Weights of a small mixture-of-experts language model, trained from scratch on English Wikipedia: vocabulary 23401, 3727 steps.
Below are experts of layer 7 (counted from 0) of a mixture-of-experts language model. Rows are named router (the router's row for the expert), up (a neuron's input weights, with its number), down (a neuron's output weights, with its number) and show model dimensions 0-223. Each number is 128 + 24 x the weight over its row's rms, rounded and kept within 0 to 255.
After each expert's rows: a language model's description of what the expert responds to; "comes before" lists some tokens at least twice as common just after its tokens as in all text. This comes from a sample of Wikipedia text that the model never trained on. Tokens count by the router's weight.

# expert 2
router [141 133 120  87 137 131 120 138 103 119 167 119  99 115 166 165 100 129  80  82 106 153 134 144 132 196 116 108 116 130 129 120 136 124 137 142 157 110 118 173 156 101 139 105 163 107  94  89 130 156 132 152  89 113  88  76 103 151 128 110 129 134 180 168 157 137 116 154 169 119 107 163 148 156 148  71 108 134  92 122 107 119 107 145 158 122 130 129 140 125 150 150 118 134  96 102 122 119 136 114 117 136 147 147 137 143  99 150 149 109 117 145 159 129 154 114 168 133 134 167  81 114 120 114 152 113 109 108 160 109 116 130 136 129 162 145 130 153 105 148 160 166  98 120 155 121 124  96 134 107 115 134 121 167  87 132 120 101 153 132 125 104  78 120 118 130 119 179 139  98 161 100 100 102 120 114 117 150 136 119 161 156 164 162 114 114 112 140 156 133 154 118 147 127 125 144 134 157  89 104 110 129 115 140 121 131  99 116 167 110 146 102 127 181 139 164  97 175 108  88 127 146 101 183]
up9 [146 166 130 152 122 167 132 113 120 157 162 135  63 127 132 138  71  91 120 125 187 140 137 120 124 103 160 108 147 140 149 120 164 121 123 117  66 123 105 141 105 118 134 176 136  88 132  90 129 153 145  89 172 129  81 130 140  92 100  59 163 108 163 161 116 150  92 171 136 109  91 120 150  97 122 161 124  93 129 144  91 131 127 127  98 147  99 149 125 147 130  99 141 121 141 143 121 103 132 128 137 130 101 112 148 138  89 155 136 115 129 115 147 132  91 148 118 156 125 113 146 145 113 123  69 164 123 142 111 104 144 117 141 100 144 110 132 137 112 149 128 144  96 114 112 109 141 107 103 151 156 147 124 128 121 127 138 148 114 147 141 128 131 119 117 113  90 129 167  88 123  91 159 120 142 115 175 139 126  96  87 174 119 113 126 179  98 168 175 131 123 130 165 148 110 131 161 151 148 145 162 143 104 129 139 142 128 104 176 126 141 112 148 174 107 139 129 137  96 113 112 110 144 122]
down9 [118 140 134 144  82 152 153 103 122 184  97 125 143  94 104 144  93  97 126 126  99 118 129 133 136 122 104 126 148 158 109 139 139 153 110 137  92 107 164  96 120 128 126 135 133 149 165 129 160 100 139 138 139  78 141 154 118 142  90 107 113 102 117 120 128 134 132 144 135 129 150 130 136 113 158 137 133 120 142 124 142 149 144 156 177 146  98 108 131 156 105 104 145 125 128 148  92 135  98 113 103 165 116 139  97  66 115 135 102 122 144 121 143  95 145 155 107 118 131  72 127 138 139 132 120 184 186 110 113 129  97 149 130  59 128 150 146 145 120 115 138  97 147 130 107 165 152 141 114  89 148 123 142 113 122 139 138 103 171 106  77 161 172 114 143 158  97  65 149  84 116 149  85 148 102  97 126 146 122 117 114 109  80  87 154 131 144 139 181 156 153 102 146 111 139 138 165 174 129 113 104 126 162 140 117 121 140 139 123 126 151 173  98 169 114 135 135  96 101 104 123 129 140 139]
It responds to: Headings and code endings
comes before: "\n", ",", ".", ")", "\n ", ":"

# expert 14
router [142 105  94 105 140  99 140  85 142 108 108 163 125  95  85 156 124 172 123 128 119 117 108 147 123 123 140 107 112 100 130  92 108 106 165 152  88 138 134 152 155 138 124 136 166 130 104 121 132 142 158 141 123 126 116  95 154 136 136 124 109 157 183 147 106 161  95 152 136 179 152  90 117 133 184 118 130 120 174 172 102 108 131  94 146 140  94 111 119 120 144 128 134  65 136 103 158 133 140  98 203 104 133  93 127 132 127 130 154  76 155 145 128 147 132 125  74 142 148 121 144 135 129 152 132 137 158 152 146 124 121 147 109 127 115 137 122 134 143  96 139 107 130 145 141 128 128 133 114 158 176 130 113 143 122  96 148 157 151 149 171 150 136  67 109 118 128 134 112 118 148 152  92 140 150  91 120 161 145 113  90 154 106 121 110 144 135 114 131 169 152 128 123 171 130 131 146  75 112 166 127 117 117 179 160 146  87 142 123 101 119 151 123 121 144 120 154 100 117 115 108 155 109  70]
up9 [130 121 126 114  99 122  82 153  93 101 102 140 145 110 139 109  97 136 164 156 121 130 125 145 112 111 117 194  92 106 150 188 140  97 112 129 176  80  96 132 143 129 150 144 129 154 113 156 126  85 148 132 110 113  99 129 152 111 118  83 141 113 130 143 107 122 119 139 105 118 128 123 139 129 117 120 138 183 109 121 123 101 158 120 118 108  99 111 109 154 138 111 174 170 114 168 114 131 166 150 145 120 127 104 113  91 165 145  38 103 151 133 127 129 141 118 122 109 123 157 143 104 120  99  94 123 104 156 135 159 114 123  74 115 122 158  80 142 137 186  92 124 141 167 124 157 140 162 102  95 107 172 131 115  94 122 117 143 103  93  87 134 141 128 144 113 138 141 152 164 123 120 126  96 120 117 133 107 161 102 154 133 119 117 117 164 151 145 159 142 116 152 126 112 104 123 118 132 105 130 143 164 151 108  93 140 150  89 131 129 128 121 149 201 146 146 153  96 144 126 140 122 113 116]
down9 [126  94 133 136 143  75 124 154 130 126 128 131  97 159  93 107 127 150 146 110 124 107  86 138 136 108  84 113 148  97 156 101 100 139 135 129 119 102 146 137 113 120  83  73 107  98 150 154 126 105 114 121 160  88 123 118 126 128  89 145  93 124 126 128 120 147 141 112 128 102 122 172 154 116 132 176 161 154 139 143 110 130 111 129 111 120  83 124 156  78 122 158 121 108 118 128  77 130 113 149 123 103 123  90 157 146 128 162 161 126 122  78 110 152  91 123 152 165 102 127 147 122 156 123 115 175 128 102  83 125 152 176 121 130 158 117 101 141 127 155 125 128 100  98 141 120  89 102 156 129 129  96 170 121 137 143  89 130 126 108 149 139 133 162 108 104 128 102 151 153 142 105 137 114 109 188 117  92 107 185 128 114 133 150 134  92 139 124 158 134 132 136 169 147 134 123 117  79 170 115 175 113 138 102 173 142 125 128 103 132 129 143 106 125 122 119 159 128 178  95 179 157 144  97]
It responds to: Commas and definitional is
comes before: " a", " an", " and", " which", " well", " who"

# expert 25
router [153 130 112 115 109 150 151 114 104 130 167 161 133 138  93 160 156 110 168 129 138 117 122 139 158  86 136 119 101 149 114 123 147  81 104 125 138 107 120 132 145 151 168 128 120  95 108 131 109 117 126 151 117 117 144  86 140 155 153 136 123 152  88 134  94  96 110 122 117 156 144 139 153 117 120 106 142 124 115  87 109 138 141 114 111 135  87 124 125 126 154 127  79 169 135 179 135 117 132 143  91 160 163 147 133 167 153 170 141  81 128  70  93 132 123 161 168 153 154 118 162 145 172 149  95 133 129  97 113 134 112 130 155 134  98 187 117 129 117 126 121 135 145 101 111  95 120 103 138 154 123 156 145 111 113 159 136 134 158 170 149 131 143 126  93 160 119 159 150 109 137 122 162 167  76 141 106  89 110 118 180 117 117 101 124 100  89 140 109  71 111 164 118 129 141 114 123 142 119 181 174 122 147 113 123 120 112 123 126 137 194 119 141 188 134 103 130 129 147 125 132 143 132 128]
up11 [125 150 120 148 153 140 116 107 137 138 100 162 132 113  87 165 123 145 159 121 108 129 113 128  98 136 165 117 150 138 121 119 109 146 115 178 144  92 118 131  95 109 140 162  96 105  97 125  95 108 131 127 103 153 156 102 160 121 148 141 154 101 150 126  94 105 132 166 184 115 137 133 110 154 108 123  91 151 157 153 175 156 140 123 149  77 165 169 117 106 139 114 131 130 132 103  95 117 103 125 119 102 122 154 126 165 106  66 115 161 147 165 112 134 120 144 108 153 144 133 156 161 119  94 106 148 146  97 101 137 170 157  83 141 186 144 125 163 134 121 155  75 171 116 110 148 154 112 144 131 168 135 128 107 145 102 139 123  78 149 116 113 128 156 133 133 150 125 138 145 135 117 127 116 117 160 117 107 130 142 133 107 132 100 118 127 150 119 175 155  84 146 144 130  89  95 127 132  89 120 148  88 148 135 122 182 107 123 134 128 128 144  49 124 106 102 103 119  86 143 142 128 130 121]
down11 [144 139 114 155 133 152  97 154 145 129 138 108 129 153 185  96 113 156 150 109  96 118 138 177 114 150 109 145  85 136  95 125 147 137  91 164 147 113 159 129 167 126 130 136 143 140 131 127 159 116 120 167 176 152 127 137 116 175 157  84 104 172 139 105 133  98 110 104 131 112 146 136 161 191 139 136 141  78 143 116  93 123 131  98  86 138 130  81 156 149  88 101 154 148 109 115 135 109 143 101 138 149 132 158 117 121 102 125 118 132 173 134  78 118 152 142 169 132 100 114  98  62 124 133 124 132 118 147 138 123 157 142 127 120  92 124 135 137 129 154 151 137 179 136 123 157 191 121 133 122 170 101 131 163 108 103 101 109 130 135 137 133 139 151 139 135  90 152 114 108 129 100 127 157 139 134 140 115 147 133 128 141 152 101 118  52 114 117 128 139 139 140  98 124 166 126 159 104 107  97 127 172 140 149  98  99 116 153 111 160 113 139 136 162 105 115 119  91 140 126  97 132 102  95]
It responds to: Topic modifier nouns
comes before: " and", " of", ".", " in", "s,", "s."

# expert 1
router [ 86 113 128 127 129 138 142 128 149  81  90 142 115 141 102 151 109 160 142 108  85 161 138 119 139 130 117 130 120  95 100 143 134 146 100 113 103 108 161 121 151 128 143 124 110 173 134 128 117 109 127 126 117 155 152 122 173 115 140 128 147 121  99  99 112 160 130 115  77 143 119 146  83 125 167 124 128 131 115 131 122 152  78 116 144 114 154  84 109 137  83  98 140 116 100 139  94 142 100 102 148 148 135 119 110 137 125 110 110 134  98 126 173 161 140 142 138 110 107 195  91 137  96 139 148 128 120 105 120 121 149  87 130 150  99 113 155 125 116 119 109 131 117 126 116 117 116 143 122 154 124 101 107 111 165 113  61  84 110  80 115 156 162 125 154 152 134 137 147 151  91 181  95  88 124 166 180 122 117 102 165 114 133 165 142 133 140 130 113  93 161 154 133 157 104 106 141 156 132 100 146 129  70 124 159 147 157 108 112  99 141 168 132 136 101 104  95 117 117  82 167 158 145 160]
up7 [127 130 148 124 156 157  77 107 154 139 103 100 127  82 133 112 133 137 125 132 131 125 131 155 118 126 143  93 143 138 134 140 153 161  91 117 131 112 154  87 119  86 159 159  99 154 126 119 121 178 107 150 114 146 159 153 188  65 110 113 106  84 141 148 122 138 121  99 126 131 147 127  67  81 155 104 100 156 119 175  95 104 106 135  87 112  95 160 138 118 155 117 164 145 131 143 121 193 143 149 128 121 149 132 150 124 188 157 115 149 125 173 103 100 130 113 107 128  85 122 174 126 129  91 127 111 116 146  77 103 133 168 107 125 142 103 108 122 128 168 101 150 134 160 136 160 146 115 102 137 130 146 124 124 118 114 110 127 125 147 108 108 174 158 130 130 125 109 154 157  94 132 129 148 132 129 175 122 144 117 165 140 149 138 174 152 137 151 119 150 122 100 101 152 116 133 116  88 138  98 113 132 116 110  68 134 109 133 119 129 102 118 134 166 116 169 118 125 105 146 119 113 126 111]
down7 [152 142  97 179 112 144 124 152 170 157 100 147  95 150 111  99  99 166 160 151 133 118 143 124 131 116 140 103 130 132  86 137 161 113 148 160 126 145  96 164  94 110 145 155 133 132 177 132 130 130  96 112  94 116 101 114 178 105 121 179 136 114 139 175 159 134 162 118 129 172 106 137 152 123 137 155 117 137 144 153 116 151 142 122 121 152 110 116 128  98 135 116 104 111 117  87 114 130 136 156 134  91 104 152 106 118  97 124 106 138 114 154  76 122 154 129 142 121 133 146 120 128 173  93 105 144 108 143 143 133 185 132 105 108 143  91 155 102 104  81 158 160 115 122  60 156 125 106 154 139 131 121 151 152 119 143 130 143  91 139 152 140 121 125 109 141 111 145 111 116 141 135 109 113 124 126 136 135 148 106 131 143 136 141 134 115 166 102 151 102  76  86 157 105 156 151 146  63  99 150 127  86 146 107 141 119 136 134 139  90 103 190 126 134 112 148  77 179 133 154 137 111 129 150]
It responds to: Line breaks after headings
comes before: "\n", "-", "The", "In", "|", " "

# expert 10
router [145 124 139 130  86 146 125 157 122 121 128 104  94 159 164 126  99 143 144 134  78 142 111 126 133 176 172 122  93 147 141 100 131 176  99 121 142 128 117 140  77 123 187 134 122  65 146 139 168 192 142 158 119 123 126 116 135 161 100 130  83 133 134 154 149  89 140 140 132 107  82 104 143 118 116 123 128 102 143 121 110 177  95 178 142 127 144 115 155 162 117 107 140 164 124 131 152 111 106 133 102 136 128 120 133 178 124 120 105 138 152  71 141 111 121 113 178 173  95 113  97 115 139 105  95 127 104 128 157 116 103 138 136 106 126 162 125 127 119 126 118 127 197 142 114 109 109 184 148 122 146 127 169 124 129 146  93 140 135 104 125 123 126 184 121  99 144 144 108 165 152 115 147 113 141 109 124 159 129 114 116 106 130 111 132 127 160 141 136 100 142 137 163  98 142 130 104 152 137 167 130 159 162 101 117 121 136 125 133 158 133 117 157 141 136 136 123 149  93 171  76  97 124 147]
up0 [153  89 143 124 135 171 137 136  99 117 110 158  93 127 122 150 115 127 143 142 154 131 173 124 133 164 147  92 119 154 123 145 127 103 115  98 120 149 127 127 117 144  70  82 141 135 145 102 143 135 108  71 129 144 131 128 121 103 114 151 165 132  98 120 130 112  78 108 112 138 145 125  84 122 127 123 121 147 109 137 115 101 138 119 114 156 134 175 115 118 115 140 115 132 116 150 154 143 108 140 114 114  80 163 157 127 118  97 117 149 115 116 107 137 116 137 147 127  90 142 135 114  83 132 153 134 148 116 104 150 138  98 122  97  88  87 125 103 128 140 178 125 141 108 141  95 138  89 150 157 115 140 124 146 147 146 190 134 184 170 146  75 153  65 135 104 126 151 139 100  80 159 102 142 122 126 149 120 146 148 111 153  57 113 173 111 133 102 101 118 153 106 148 155 135 168 102 115 101 124 127 111 161 122 150 165 129  94 140 115 159 153 130 114 120 110 127 172 127 152  90  86 158 153]
down0 [117 159 121 164 171 116 152 110 121 105 139 105 139  95 102  93 146 131 117 135 120 118 135 166 131 136 171  89 123 106 122 155 110 137 123 130 129 163 118 146 174 177 119 171 137 143 137 123 125 148 163 130 130 176 110 189 122 112 159 119 131 147 103 145  95 133 130 149 130 140 109 114 115 128 126 118  42 124 146  90 176 125 111 145  92 106 129 105 122 111 150 126 179  94  96  75  99 107  97 131 131  96 144 129 131 112 120 107 141 116 108 153 115  80 139 105 141 130 159 128 140  83 122 159 144  93 136  92  78  99 163 139  63 104 114 145 137 135 107 121 126 132 127 129 150 124 138  75 125 101 112 146 105 152  95 149  73 129 145 117 136 144 113 145 120  95 145 139 120 103  85 138 107 107  97  82 110 123 163 129 131 155 114 133  97 100 106 129 154 111 129 112 137  95 104 127 117 122 181 143 122  96 124 127 142  90 117 115  97 138 132 109  98 107 120 162 139 150  94 135 106 126 162 131]
It responds to: Abstract nouns after determiners
comes before: " in", " of", " to", " on", " that", " was"

# expert 4
router [145 129 137 124 120 148 162 146  86 174  83 128 117 117 131 132 114 135 151 152 103 143 114 118 137 179 120 116 140 111 123 158 141 166 130  78 156 108 107 140 109 116 165 130 104 101  99 121  80 149 113 170 108 102 119  93 131 165 122  85 139 129  93  98 155  66 103 126 145 133 112 136 160 142 123 119 139  98 145 136 154 167 110 155 121 123  87  91 126 167 119 130 135 137 121 146 181  88 123 126 123 133 119 143 160 103 117 105 120  98 127 155 175  97 141 107 135 158 151 137 106 114 160 109 109 165 102 168 150 126 135 133 147 166 151 132 131 115  96 127 126 141 142 150 101 155 110 128 175 189 143 159 121 146 146 158 101 170 109 100 113 139 142 151 162  93 158 143 110 128 113 142 142 120 140 115 106 139 180 160 110 139 186 141 126 115 159 112 122 128 107 134 113 101 153 168 103 135  92  89 104 159 103 108 123 144 146 110 143 118 119 120 100 159 113 108 131 125 136 141  85 115 113 183]
up3 [134 116  84 108 112 102 116 109 149 145 121 127 162 125 136 107 130 144 152 104 164 137 152 163 138 129 161 107 147 112 125 125 138 134 162 130 102 133 150 143 103  90 137 139 156 124 137 152  91  92 149 104 123 110 108 139 123 112 153  84 153 107 129 128 166 116 126 188 150 168 101 120  93  90 117 127 144 104 140 111 130 129 105 112 120 159 108 124 104 121 113 117 122 116 140  62 101 117 151 132 129 140 177  90 103 117  71 108 112  98 137  83 101 125 121 135  90 129 148 112 103 168 121 132 122 152 125  87 121 140 103 140 130 100 165 167 146 102 140 203 159 152 160 103 120 133 154 112 127 112 153 130 143 170 161  94 120 129  80 125 124 184 146 112 115 150  92 106 107  96 116 110 143 105  92 123 117 145 155 131 121 111 114 111 144 198 106 135 119 134  70 136 110  96 142 124 172  94 117 114 107 129 108 134 153 115 129  92 132 139 159 135 126 187 122 132 146 150 148 136  88 139 142 125]
down3 [106 121 119 162  90  99 154 138 134 131 116 153 139  99  90 138  84 137 113 148 100 137 127 107  95 155 104 170 131 148 170 174 128  69 130 124 128 139 148 110  83 158 154 122 120 154 122 175 123 117 134 148  85 151 153 154 171 157 105  93 106 146 174 139 128 137 114  76 122 151 171 120 150 165 113 137 128 125  98 107 122  99 125 139 174 135 141  98 146 149 141 121 163  49 100 102 105 119 145  99 152 129 114  98 150 117 121  99  75  71 100 126 121  82 130 116 148 118 119 149 114 140 162 129 148 145 121 175 120 110 120 100 113 131 140 150 132 127 122 144 139 156 136 110 131 126 137 132 162 102 117 152 118 126 150 136 159 110  98 136 112 121 130 148 127 165 104 150 153 137 110 152 117 129 127 108 151 118 151 119 112 109 143  98 126 181 108 140  99 132 140 123 110  70 126 142 129 149 109 112 133 144 127 123 111  88 129  73 125 153 121 133 135 127  86 145 123 155 119 144  75  86 149 175]
It responds to: Years in dates
comes before: " |", " –", " to", "–19", " (aged", " (age"

# expert 12
router [134  84 122 128 162 102 130 136 137 136 120 178 138 143 102 138 130 143 164 140 108 155 131 144 120 140  99 125 104  58 107 121 161 130 122 128 130 114 145 157 104  94 148 106 146 112  97 107  92 151 146 115 103 122  87 115 144 116 110 141 135 125 113 127 148 183 147 166 102 108 129 157 138  87 113 133 154 141 198 125 105 159 114 133 121 113  86  80 146 102 116 128 135  85 134 103 116 129 118 111 174 131 131 115 166 135 137 129 114 108 104  98 110  96 169  86 111 129 125 118 105 128 110 139 112  93  95 127  97 119 149 117 124 102 150 115 165 123 125 124 164  97 136 162 109 140 131 135 164 145 145 126 136 104 168 138 129 101 184 165 155 138 176 156 148  93 130 100 100 126 121  88 112 105 141 104 117 159 123 144 118 107 121 160 100 168 131 109 131 119 149 106 169 170 121 113 193 119 149  74 155 117 138 140 178 117 135 129 128 119 158 129 125 175 160 158 148 155 121 107  93 123 145 138]
up9 [130 163 119 115 150 103  96 151 140 139 107 119 145 119 139 180 126 145 125 114 121 110 127 169 134 121 128 155 113  82 134 108 149 152 127 102 116 115 173 113 128 114  84 127 148 123 111 108 107 123 102 144 150 149 118 155 134 133 121 103 133 123 138  90 151 171  87 130 148 118 121  91 122 105  96  85 102 157 157 160 172 135 157 102 100 193  73 135 132 112 149  83 153 101  89  94 175 110 141 135 121 174 174 157 160  87 112 119 103 128 103 124 140 133  97 102 120 125  93 109 152 108 110 121 138 122 127 156 138 155 132 113 100  92 143 137  97  90 142 188 108 155 129 120 130 146 132 143 148 136 103 138 138 130 130 103 172 110  99 156 123 112 128 124 111 105 138 134 152 129  99 129 153 146 132 128 137 153 149  79 123 149  85 142 193 157 119 118 111 119 130 133 110 141 156 106 102 147 104 120 170 117 110 125 147 149  95 104 139  90 138 119  95 121 124 104 133  69 136 126 109 110 191 144]
down9 [181 112 132  99 130  96  88 106 147 151 134 120 173 121 109 158 172 119 162 127 138 118 130 147 126 102 104 116 124 149 144 119 140 104 109 144 142 130 108 146 145 125 138 115 165 111 137 134 118 107 119 139 117 128  79  84 139 107 116 125 127 142 133  78 177  91 127 115  95 117 130 128 138 103 168  88 154 142 135 100  91 132 141 145 152 135 130 110 133 133 155 136 111 147 162 120 116 122 158 105 114 144 152 141  98 129 119 133  85 150 111  82 125 107 137 110 133 165 127 114 116 106 121 164 143 128 117 108 143 169 136 120 120 111 164 145 117 142 169 131 143 100 137 136 151 130   0 146 150  86 150  85 165 139 110 107  85 101 127 157 142 105 137 143 139 154 146 157  93  91 129 136 101 115 131 108 116 142 117 126 139 124 166 141 174 127 124  92 121 119 149 119 138 143 174 154 100 120  97 109 111 107 116 117 159 145 161 124 106 121 119 150 165 149 141 105  97 166 135 140 102 106 137 149]
It responds to: Clause boundaries and conjunctions
comes before: " he", " the", " The", "\n", " it", " He"

# expert 22
router [102 156  94 162 171 109 129 162  79 105 130 114 127 119 132 121 147 119 146  99 115  78  95 149 127 101 153 100 147 169 116 110 124 149  78  98 172 117 121 100 105 113 142 113 108 124 132 135 134 126 128 153 145  95 147 122 133 132 119 141 154  87 120 129 138 120 105 139 174  81 134 171 139 159  94  99  99  92 150 146 132  91 127 129 137 116 126 173 148 124 100 161 124 130 122 157 115 157 127  97 113  83  94 135 151 128 135 116 125 113 124  98 114 158 153 166 132 136 106 161 160 107 125 109 178 147 146  79 143 146 149 157 138 123 157  93  87 137 126 121 124 103 112 151 109 131 146 143  90 139 138 128 160 133  94 102 117 123 132 130  84  83 119 156 165 133 125  76 158 122 152 121 169 117 106 126 148  99 121 178 121 100 115 121 139  58  84 161 131 126 112 120 106 122 110  71 110 150 122 133 115 139  91 144 135 139 151 154 158 102 156 118 121 124 101 105 139 104 131 135 134 115  98  79]
up3 [124 112 120 149 114 111 133 122 171 137 123 132 131 129  94 130 122 191 153  71 148 146 139 138 139 123 137 142 149 110 165 100  99 107 102 153 107 187 111  88  96  84 145 105 159 117 166 137 120 106 140  77 120 120  90 118 148 125 142  86 114 171 161  97 116  97 147 127 142 116  97 137 146 143 141 126 137 133 129 135  93 120 183 160 100 102 108 136 104 119 130 149 161 116 129 124 149 150 172 140 128 138 112 136 149  86 143 119 103  97 142 138 129 122 143 144  93 110 128 126 143 115  95 126 146 163 141 104 132 134 133  78 158 150 181 138 126 142 120 112 162  85 125 140 144 124 120 111 136 131  76 146 122 152 139 164 185 146 152 123 103 143 118 130 145 122 140  87  81 152 111 127 123 113 112 120 116 175 141 155  85 154 146 155 141 119 150 139 103 118 107 182 142 150 127 132 130 102 142 153 146 151  95 182 183 161 142 143 104 135 160  96 102 111 156 114 120 172 127 131  93 110 144 118]
down3 [ 84 148 170 108 154 131 122 159 157 107 163 113  79 144 114 134 121 110 154 130 140 107 143 102 105 148 117 181 124 109 152 129 167 118 111 178 138 104 128 156 135 113 118 173 113 133 108 156 107  99 147 113 121 139 102 151 133 149 102 117 132  89 127 111 113 137 118 160  90 115 114 121 115 135 117 182 134  98 133 151 109 131 133 168 121 113 160 172 111 119 148 108 144 164 142 122 111 161 121 177 104 102 127 112 159 134 137 163 147 109 146 163 103 171 100 129  78 140 159 105 117 130 156 110 147 155 124 118 113 150 140  93  93 167 132 124 163 133 150 106 164 116 111 130 143 137 160 119 149 137 139 149 126 137 155 111 120 133 157 103  99 102 168 140  88 128 114 111 134 114  96  74 149 173 118  92 132 107 166  80 139 146  86 156 133  97 124 125 118 200 116 117 117 133 181 139 117  87 134  93 148 152 161 172 112 129 123  97 121 112 148 117 125 143 131 133 141 111 104 181 126 136 123 104]
It responds to: Sports league terms
comes before: " |", " League", " /", " Cup", " Division", " Championship"

# expert 19
router [155 111 143  90 131 122 118  85 160 141 169 132 118 106 114 114  99  97 125 110 149 110 145 108 124 160 112 135 122 150 119  94 167 143  80 152 168 119 135 138 131 111 146 102 156 135  95 149 101 135 133 139 114 123 120 152 159 108 115 121 103  92  82 108  90 118 107 104 120 126 121 100  73 144 131 126 163 144  98 141 103 137 164 179 114 144  71 123 141 130 111 111 153 148 132 147 129 125 124 137  71 160 160 121 108 175 130 182  70  75 133 133 122 136 121 134 135 170 136 144 147 146 143 121 175  87 128  92 109 133 135 130  64 141 142 125 116 120 141 111 111 115 120 168 120 155 131 160 121 107 105 137 125 125 155 172 156 105 128 147 137 111 107 134 144 178 141  92 140  78 118 140 137 149 139 126 118 128 113 126 126 145 120 112 133 133 123  92 145 146 141 149  77 124 122 140 117 138 159 138 122 151 123 118 105 108 109 104 116 162 160 159 149 162 158 181  69 172 142  84 131 124 133 147]
up5 [118 102  72 121 123 140 112 119 143 134 119 112 130 157 107 156 176 119 146 149 144 140 128 141 120 104  81 161 153 116  99 126 103 105 149 102 148 119  79 125 145 142  90 145 171 156 137 130 163  98 135 144 113 128 147 169 130 112 142  95 142 159 134 141 133 100 138  76 132 149  89 175 125 128 139 119 171 132 159 124 127 115 148 151 135 143 115  94 104 123 137 152 129 126 127 149 116 142 108 135 130 123 121 142 119 111 138 129 117 129 162 133 155 140 162 109 132 120 116  73 154 158 146 158 156 148 164 119  75 148  95 125  73 149 138 144 120 105 109 127  89  98 166 141 167 159 162 140 164 108 102 123 133 118 121 166 165 122 137  99 133 132 120 126  79 128 129 152 173 111 129 122 149 157 142 121 142 120 134  92 128 164 119 121 150 126 129 115 150  70 104 155 101 152 161 133 132 119  99  53  97 106 113 107 111 196 148 115 132 113 129 149 125 171 122 181 151 146 151  88 140 147 157 151]
down5 [115 128 151 113 104  88 172 160 165  64 123 126  78 130 156  58  88 168 104 100 136 136 150 167 113 136 117 114 148  95 125 116 128 178 173 118 152 116 141 129 105 131 100 113 112 135 130 125 138 134 122 118 122  94 136 125 116 112 189 126 168 119 160 118  93 137 137 150 126  99 149 150 143 136 103 159  92  99 125 122 108 117  88 113 137 139 153 135 118 129 114 150 117 167 173  94 120 115 170 129 153 116 161 115 132 133 119 123 130  78 116 142 114 148 137 101 130 138 152 141 107  96 127 143  91 121 129 109 162 112 127 109 115 117 135  81 108 116 174 108 143 125 133 149 132 142 116 126 122  98 102  96 159 111  85 130 111 129 141 120 131 105 123 174 170 106 128 155 129 127 154  92  88 101 119 114 165 160  97 125 117 160 141 140 117 116 105 137 141 112 127 135  92 156  98  63 124 156 167 171 125 127 113 143 136  90 182 142 155  96 141 123 104 111 157 139  95 153 122 148 121 163 114 115]
It responds to: Quantity and demographic nouns
comes before: " of", " for", ":", " in", " population", " age"

# expert 24
router [108 112 137 122 119 118 110 141 135 163 133 131 157 102 152 129 102 140 109 150 143 136 181 124 127 180 108 139 122  88 128 108 108 115 120 135 169 180 122 160 137 132 158 115 186 134 156 150 125 106 141 132 136 145 134 132 108 131 151 144 131 143 156 162 128  93 132 162 119 148 119 115 132 122 181 125 138 154 145 161 157 110  93  93 157 112 146 130  82 153  88 123 145 124 123 149 103 136 154 113 122 142 158  82 112 124 173 159  88 174 142 154  80 123 130  55  86 142 126 153 147 116 116 114  91 106 147 133  84 113 142 150 123 127 112 121  87 161 107 143 145 145 151  96 147 156 141 122  78 136 131 152 168 152 188 166 128 165 153  92 119  87 140 156 134 141 133 124  94 105 155 136 137 123 134 148 150 127 171 115 158 163 105 131 110 111 135 136  96 105  96 103 126 103 169 142 133 135 167 129 132 148 146 126 118 140 127 142 122 124 148  99 167  92 157 138 152 134 139 131 177 153 150 119]
up27 [176 111 101 177 115 131  99 164 126 124 148 178  65  92 131  95  67 146 151 103 135 144 141 139 148 155 120 102  98 121  85 135 142 148 141 122 131 140 116 113  63 122  84 139 123  95 147 123  88 129 165 149 161 145 125 117 121  90 121 111 147 109 156 147 147 155 122  92 112 139  97  93 128 112 129 143  87 152 108 130 134 144 109 142  91 114 118 129  99 154 131 154 134 142 121 132 103 100  95 117 129 156 143 150 153 119 103 142 112 111 108  93  83 134  87 117 119 125 147  93  93 139 127 122 180 107 137 134  98 166 134 114 137 107 127  72 138 115 155 166 160 149  97  91 157 155 137 122 115 167 117 159 115 119 136 127 137 133  86 153 129 130 148 162 103  71 132 103 117 114  82 129 111 107 127 127 124 149 134 123 122 127 126 130 106 115 138 157 169 133 115 144 186  94 104 119 114 123 160 158 164 121 132 162  96 163 122  98 105 110 158 110 112 147 153 122 127 141 150 110 140 137 167 134]
down27 [127  90  97 114 138  99 103 126 153 143 139 148 146 124 121  99 135 117 132 128 127 133 110 150 127 166 111 130 144  98  98 159 134 177 192  63 140 119 146 149 123 110 127 120 170 137 163 110 144  92 101 131 154 106 149 163 140 121 119 112  97 122 119 127 113 155 155 154 151  96 166  91  90 129 127  97 135 133 120 118 114 139 146 134 103 127 145 210 144 118 127 103 162 149 120 119 126 129 130 105 118  80 172 106 132 108 108 141 145 125 126 160 142  96 105 146 124 110 122 132 139  74 139  98 137  98  86 141 141 125 107 121 180 154  78 198 101 124 121 104 156 137 126 152 124 128 140 151 111  96 127 121  95 141 169 111 177  96 109 115 138 168 147 146 127 151 133 111 152 162 131 106 165 106 157  99  79 147 115 110 105 102 116 151 116 136 149  98 154 100 132 139 122 137 127  88 102 110 136 102  97 147 108 126 147 141  80 130  94 174 145 130 134 121 112 164 116 147 143 105 146 123 157 107]
It responds to: Table and list delimiters
comes before: "|", "-", " ", " Total", " Votes", " •"